config.toml
d_model = 384
d_shared_expert = 64
activation = "swiglu"
moe_layers = [1, 2, 3, 4, 5, 6, 7, 8, 9, 10, 11, 12, 13, 14]
balance_loss = 0.000776
init_std_router = 0.0312
norm = "rmsnorm"
batch_tokens = 65536
train_tokens = 394000000
dataset = "wikipedia_en"
Below are experts of layer 5 (counted from 0) of a mixture-of-experts language model. Rows are named router (the router's row for the expert), gate (a neuron's input weights, with its number), up (a neuron's input weights, with its number), down (a neuron's output weights, with its number) and show model dimensions 288-383. Each number is 200 + 20 x the weight over its row's rms, rounded and kept within 0 to 999.
After each expert's rows: "comes after" lists some tokens at least twice as common just before its tokens as in all text. This comes from a sample of Wikipedia text that the model never trained on. Tokens count by the router's weight.

# expert 26
router,198,214,212,210,214,218,225,188,199,225,225,211,239,173,224,188,222,175,229,207,175,176,199,198,200,204,196,210,235,218,218,195,201,245,164,186,212,190,186,189,224,192,233,201,223,200,197,198,211,184,210,187,171,179,193,199,209,208,201,215,212,192,226,175,238,208,196,213,184,225,183,217,186,211,190,223,255,200,171,201,180,216,210,216,218,235,186,222,171,249,196,210,213,181,194,161
gate0,170,187,237,239,196,217,200,169,172,203,194,207,207,196,203,224,208,191,218,226,210,211,171,187,163,212,165,194,231,191,198,170,165,222,181,173,195,174,195,213,227,214,206,199,170,209,211,215,173,194,190,202,182,206,190,214,204,220,173,214,241,220,234,212,185,168,215,196,213,159,247,212,219,201,173,208,215,205,186,197,190,179,195,199,187,231,207,208,198,164,229,158,201,211,193,210
up0,234,204,163,201,204,200,207,201,180,196,203,211,226,162,205,196,157,210,191,169,182,186,205,228,229,215,200,186,196,179,205,213,208,203,219,214,234,219,212,188,175,177,166,201,198,191,216,228,215,189,196,182,180,204,218,214,245,170,202,221,166,194,173,227,210,210,165,192,199,195,193,205,231,207,166,200,170,184,207,157,202,234,193,163,185,208,240,167,203,188,191,227,196,176,216,184
down0,198,209,227,151,179,158,209,212,227,188,222,230,167,197,192,218,171,215,206,183,260,170,237,197,214,215,235,199,195,228,199,188,228,167,191,201,205,179,228,191,199,170,225,214,223,195,216,229,204,182,226,178,186,238,186,199,191,225,202,188,194,221,202,203,224,196,197,207,186,188,166,204,199,198,186,182,222,236,183,201,219,225,184,198,210,196,184,166,223,194,186,195,208,218,200,208
comes after: "\n", "\n\n", "% |", "%", " t", " al"

# expert 52
router,228,173,210,228,206,201,201,194,216,221,196,199,174,161,206,185,203,193,223,220,183,164,217,182,205,216,178,178,212,180,251,214,193,190,180,221,214,211,204,214,216,179,210,210,183,191,191,172,201,197,193,184,194,222,168,183,197,168,190,194,178,227,198,211,213,224,250,187,218,247,182,193,189,221,179,190,210,206,186,196,174,226,211,203,227,196,190,222,181,185,185,225,214,204,202,180
gate0,220,236,183,224,164,191,201,175,211,220,189,199,212,181,181,173,190,202,193,188,184,183,236,175,224,231,192,197,233,192,222,213,186,204,239,206,205,235,164,192,185,185,238,222,185,196,207,237,200,237,216,186,178,231,191,211,210,183,213,209,166,222,218,223,234,203,228,167,210,200,202,212,203,191,228,205,218,191,207,212,212,195,191,199,201,181,207,208,193,173,205,213,200,228,183,193
up0,207,195,206,210,191,206,211,203,178,223,194,194,156,221,158,215,205,165,203,218,210,207,197,190,208,217,195,181,210,237,220,212,193,175,194,210,198,209,179,174,209,177,193,196,172,185,204,200,231,176,153,180,237,189,200,183,190,217,204,175,225,201,209,219,203,176,184,179,218,224,177,234,204,192,200,199,189,238,192,212,183,203,210,230,152,233,203,208,187,166,201,196,166,177,218,226
down0,196,188,191,182,231,183,231,189,170,161,242,213,249,195,175,192,178,197,210,195,204,185,192,203,205,223,217,187,181,190,239,165,194,175,218,177,232,189,205,188,195,189,194,187,198,203,202,190,228,220,175,234,191,195,170,183,206,185,190,217,250,186,201,249,195,209,196,181,190,223,189,207,230,218,178,203,223,216,194,184,221,186,187,202,207,193,204,200,180,221,217,180,166,225,241,226
comes after: "1", "2", "\n\n", " |", "0", " |  |"

# expert 29
router,204,192,205,221,197,192,184,210,214,214,188,207,207,192,222,202,190,172,247,185,188,208,219,232,205,207,188,234,158,216,233,203,210,211,209,193,198,228,163,194,216,219,204,222,209,193,184,186,236,198,205,168,207,212,210,200,214,176,203,179,200,201,203,222,179,209,222,171,227,191,206,195,192,207,211,217,205,213,187,222,232,204,226,214,215,218,190,223,155,193,197,225,205,172,189,186
gate0,175,194,156,193,176,213,209,195,220,214,209,196,186,217,213,197,199,159,241,200,172,194,235,189,214,217,193,208,189,182,194,205,214,194,182,204,214,218,215,212,222,244,181,174,234,172,177,198,181,200,197,157,212,200,206,224,186,205,199,194,177,208,192,188,165,219,213,212,259,207,220,172,171,191,176,214,203,202,200,171,217,211,212,181,189,225,214,187,171,190,182,209,180,238,168,172
up0,182,198,200,192,137,212,191,219,193,192,213,199,225,198,221,188,199,211,194,207,204,182,184,190,214,222,189,221,229,193,177,168,196,166,234,223,168,195,199,206,175,203,217,221,217,244,201,181,176,232,198,208,190,191,239,196,203,191,153,179,191,216,206,187,233,184,180,209,211,218,190,177,197,215,213,191,217,155,178,205,194,233,147,165,189,182,183,196,157,177,198,195,171,188,151,221
down0,203,196,209,173,200,208,231,191,206,196,223,219,227,230,199,198,245,182,232,180,184,179,190,168,219,172,202,250,169,195,193,217,222,182,174,191,195,217,193,223,191,209,240,182,215,237,167,216,189,223,202,203,198,184,204,216,191,178,226,192,172,176,192,203,178,198,192,212,227,191,177,201,192,206,218,220,237,200,227,241,200,220,178,231,229,236,193,183,211,182,211,186,170,220,200,201
comes after: "\n", " |", "\n\n", ".", ")", " |  |"

# expert 63
router,176,230,219,167,223,212,186,186,234,232,195,173,206,179,204,196,221,191,196,215,174,205,221,192,201,199,157,183,209,195,211,217,230,197,185,186,196,233,213,223,189,201,210,205,201,155,168,202,190,237,213,168,207,210,188,209,217,178,193,192,235,209,210,184,196,203,201,201,178,207,178,180,217,204,205,190,195,218,197,239,158,163,194,224,223,236,232,216,186,182,177,210,230,170,211,196
gate0,176,195,204,189,205,228,186,198,184,179,220,200,185,202,193,213,204,177,169,190,229,215,186,190,159,195,189,202,219,210,203,215,194,185,219,174,234,204,230,224,194,185,182,216,190,205,214,217,229,210,220,192,191,197,159,194,187,200,225,181,214,222,219,228,228,234,189,215,185,203,176,194,202,188,207,169,224,185,168,189,186,227,191,204,182,219,199,183,204,177,193,245,184,185,235,178
up0,198,192,199,180,215,237,173,205,174,231,183,189,191,196,201,241,216,192,197,180,177,199,171,189,173,219,163,228,206,213,179,186,206,203,195,176,209,219,215,219,220,199,228,178,210,194,191,218,217,178,189,209,182,152,211,247,202,204,184,218,175,191,212,210,223,198,200,194,203,196,211,219,191,207,190,235,200,220,216,192,255,205,185,170,194,192,193,199,176,196,215,196,221,187,221,163
down0,188,222,204,164,184,224,168,171,194,204,196,241,191,193,196,212,160,229,169,193,181,172,184,181,197,215,191,196,174,190,183,192,227,199,210,179,192,193,179,201,223,194,228,183,186,178,173,197,216,203,222,197,219,180,223,162,206,210,195,213,194,223,196,213,223,199,205,202,242,193,220,177,203,173,206,173,163,207,186,209,190,153,200,211,171,208,226,196,185,176,180,209,240,213,230,202
comes after: " | ", ", ", "–", " (", " in ", "| "

# expert 50
router,167,194,187,194,170,191,203,184,234,209,187,186,227,198,214,211,186,202,182,202,174,185,189,212,196,224,183,228,204,202,221,222,207,250,195,200,195,204,198,215,204,175,203,193,225,140,206,183,211,192,199,178,225,215,168,230,241,218,203,210,203,205,227,232,210,182,186,193,201,244,169,223,192,195,163,193,233,211,210,222,201,170,199,227,221,215,203,195,205,196,195,213,229,206,188,190
gate0,208,224,218,175,204,179,211,206,207,206,201,204,199,166,184,220,165,149,217,193,210,206,234,212,168,192,180,198,209,213,185,186,195,215,251,170,219,236,195,186,226,210,215,187,190,163,197,217,169,215,206,215,171,203,207,247,228,183,192,194,187,191,188,204,194,223,209,209,205,213,218,203,217,191,204,225,187,203,189,213,236,201,234,186,226,226,205,202,189,180,193,175,187,210,151,176
up0,192,201,169,192,180,207,211,212,179,207,243,186,194,185,180,192,180,214,203,168,193,195,194,190,226,224,206,220,214,185,221,216,178,219,171,204,199,181,199,155,215,206,218,197,196,194,206,181,190,210,213,200,198,208,185,196,214,226,178,239,192,198,211,224,218,185,169,193,218,182,186,221,213,151,182,193,235,222,211,214,215,199,201,224,188,241,203,242,186,172,189,173,146,211,216,205
down0,259,201,181,220,208,178,213,208,176,222,197,212,216,185,180,231,153,167,207,205,227,190,180,195,200,172,198,213,227,170,178,197,229,176,215,203,223,186,178,230,226,200,223,193,202,202,207,188,218,208,179,230,200,191,183,204,204,178,153,190,205,216,213,194,256,202,224,215,194,206,194,180,215,194,190,195,198,202,172,209,215,222,187,217,152,171,214,174,223,202,188,195,183,209,225,172
comes after: "\n", "–", "| ", "2", "-", "|"

# expert 40
router,165,240,213,203,176,183,246,206,213,192,206,219,171,221,180,197,198,197,220,223,200,182,244,193,163,204,221,195,185,212,224,188,219,233,182,215,195,189,178,235,206,163,198,218,192,181,191,198,166,210,177,181,231,175,215,215,224,190,190,193,201,235,180,187,197,183,204,206,172,188,195,196,217,196,186,247,233,203,212,271,185,175,227,207,207,205,181,190,218,217,174,249,193,167,199,170
gate0,182,225,217,173,210,183,224,215,190,178,225,197,195,223,181,242,233,178,213,230,203,180,194,194,237,203,231,211,194,194,186,204,206,171,196,214,196,173,183,251,230,212,223,185,204,185,187,191,239,225,176,192,177,178,167,241,232,213,212,191,203,204,191,211,199,181,195,191,170,196,201,216,228,209,182,216,223,245,200,189,182,219,238,206,210,194,180,166,214,192,180,210,183,183,218,179
up0,203,182,180,203,201,198,214,192,172,210,208,167,188,223,197,177,210,233,188,163,204,186,224,243,217,199,186,226,216,233,155,198,212,209,188,197,180,191,184,230,211,229,216,205,189,214,232,181,171,201,206,210,143,203,198,205,205,189,204,207,191,229,214,207,197,220,201,212,169,204,200,190,227,162,194,198,217,178,212,218,201,204,215,188,190,185,168,187,197,198,202,225,206,181,200,225
down0,213,243,182,215,197,200,199,194,175,205,240,175,217,210,203,176,184,213,234,220,193,213,183,218,237,182,198,218,193,218,180,193,207,197,174,199,174,207,210,191,205,200,207,216,160,192,235,203,213,242,183,219,185,173,177,213,213,190,187,167,217,225,193,193,191,227,170,170,182,186,199,184,217,181,209,212,163,182,189,167,200,219,209,182,218,224,194,190,205,203,232,224,220,217,225,214
comes after: " | ", "; ", " (", " ", ", ", "| "

# expert 6
router,174,178,236,183,241,179,216,185,234,205,169,203,207,201,205,240,178,204,210,196,211,194,205,186,196,187,191,235,213,182,204,209,195,174,222,207,228,212,174,195,185,211,202,200,207,150,181,216,212,228,174,148,227,195,195,191,215,184,175,207,197,195,232,201,212,192,232,230,205,205,195,200,189,169,218,234,219,207,193,214,210,186,221,261,208,175,209,177,190,205,196,212,193,175,203,191
gate0,202,203,199,208,178,216,214,231,193,189,250,212,175,170,206,205,183,209,203,216,207,207,209,198,192,223,212,203,203,228,160,183,229,178,239,220,229,211,197,169,196,223,212,208,196,238,172,177,235,161,194,221,182,204,172,220,211,212,214,191,205,226,222,160,223,227,222,206,178,227,205,216,226,229,192,209,188,217,184,219,178,194,189,226,230,217,180,230,214,215,208,219,232,217,233,198
up0,229,214,193,218,228,193,210,235,218,203,197,240,185,189,226,227,194,173,172,194,207,172,187,210,178,204,223,177,186,214,157,183,201,196,224,221,211,193,237,209,214,167,194,207,192,180,185,195,208,161,182,200,203,188,173,204,227,194,204,201,212,206,192,187,251,219,201,210,202,220,194,233,206,187,192,230,184,203,202,222,196,184,207,175,181,240,214,197,185,202,216,200,192,204,232,205
down0,227,170,218,214,205,210,194,230,179,141,235,187,198,203,220,218,206,228,181,206,166,176,216,202,207,202,216,212,204,169,254,205,186,181,222,208,208,196,200,214,198,249,158,190,201,211,225,222,231,202,183,190,199,195,232,172,175,187,208,183,217,199,204,185,239,185,253,174,212,197,209,173,204,188,218,213,167,217,225,207,218,186,212,199,216,187,193,228,200,232,211,198,224,218,210,189
comes after: " | ", "1", "2", " ", ".", ", "

# expert 11
router,213,223,215,174,219,198,208,203,222,203,154,202,194,160,205,202,209,154,196,206,173,155,215,185,210,221,214,176,234,224,187,199,209,219,219,189,194,172,193,254,193,184,199,237,257,175,229,204,223,185,179,167,213,170,191,194,215,202,202,199,197,237,235,211,226,183,224,191,187,201,189,207,198,221,185,222,224,187,165,209,196,212,215,233,201,225,194,228,172,177,172,210,177,189,208,176
gate0,191,217,212,169,167,168,172,197,192,189,218,215,204,157,192,210,220,162,193,215,178,165,186,223,159,201,200,187,188,236,202,183,219,206,189,211,228,221,217,190,169,205,206,157,198,209,223,209,187,229,177,189,193,212,164,177,199,179,203,231,194,214,209,203,241,216,189,211,196,166,231,210,201,219,225,209,192,170,186,219,212,174,182,187,206,209,229,186,190,213,200,193,214,218,189,208
up0,172,248,190,160,188,173,233,170,220,223,221,206,219,205,202,204,189,186,193,186,210,198,203,221,192,181,204,201,206,172,230,159,219,191,201,220,165,207,194,161,195,244,182,173,225,169,224,182,227,186,192,144,193,189,204,189,179,179,200,216,207,217,192,219,184,214,174,192,212,221,221,177,177,239,214,194,183,217,190,210,168,184,191,166,192,180,208,180,219,199,219,227,189,203,196,198
down0,212,187,208,179,215,157,207,205,217,168,196,194,218,192,233,181,255,177,194,197,198,214,204,203,202,162,203,189,205,190,247,177,218,158,178,225,200,224,213,193,207,182,141,196,230,176,217,225,211,205,164,217,218,215,195,208,167,196,172,188,188,204,194,209,182,191,206,223,228,233,188,211,239,231,168,199,192,181,213,213,170,188,201,220,190,204,212,185,199,211,216,169,261,197,183,185
comes after: "\n\n", ".", "\n", "==", " =", " =="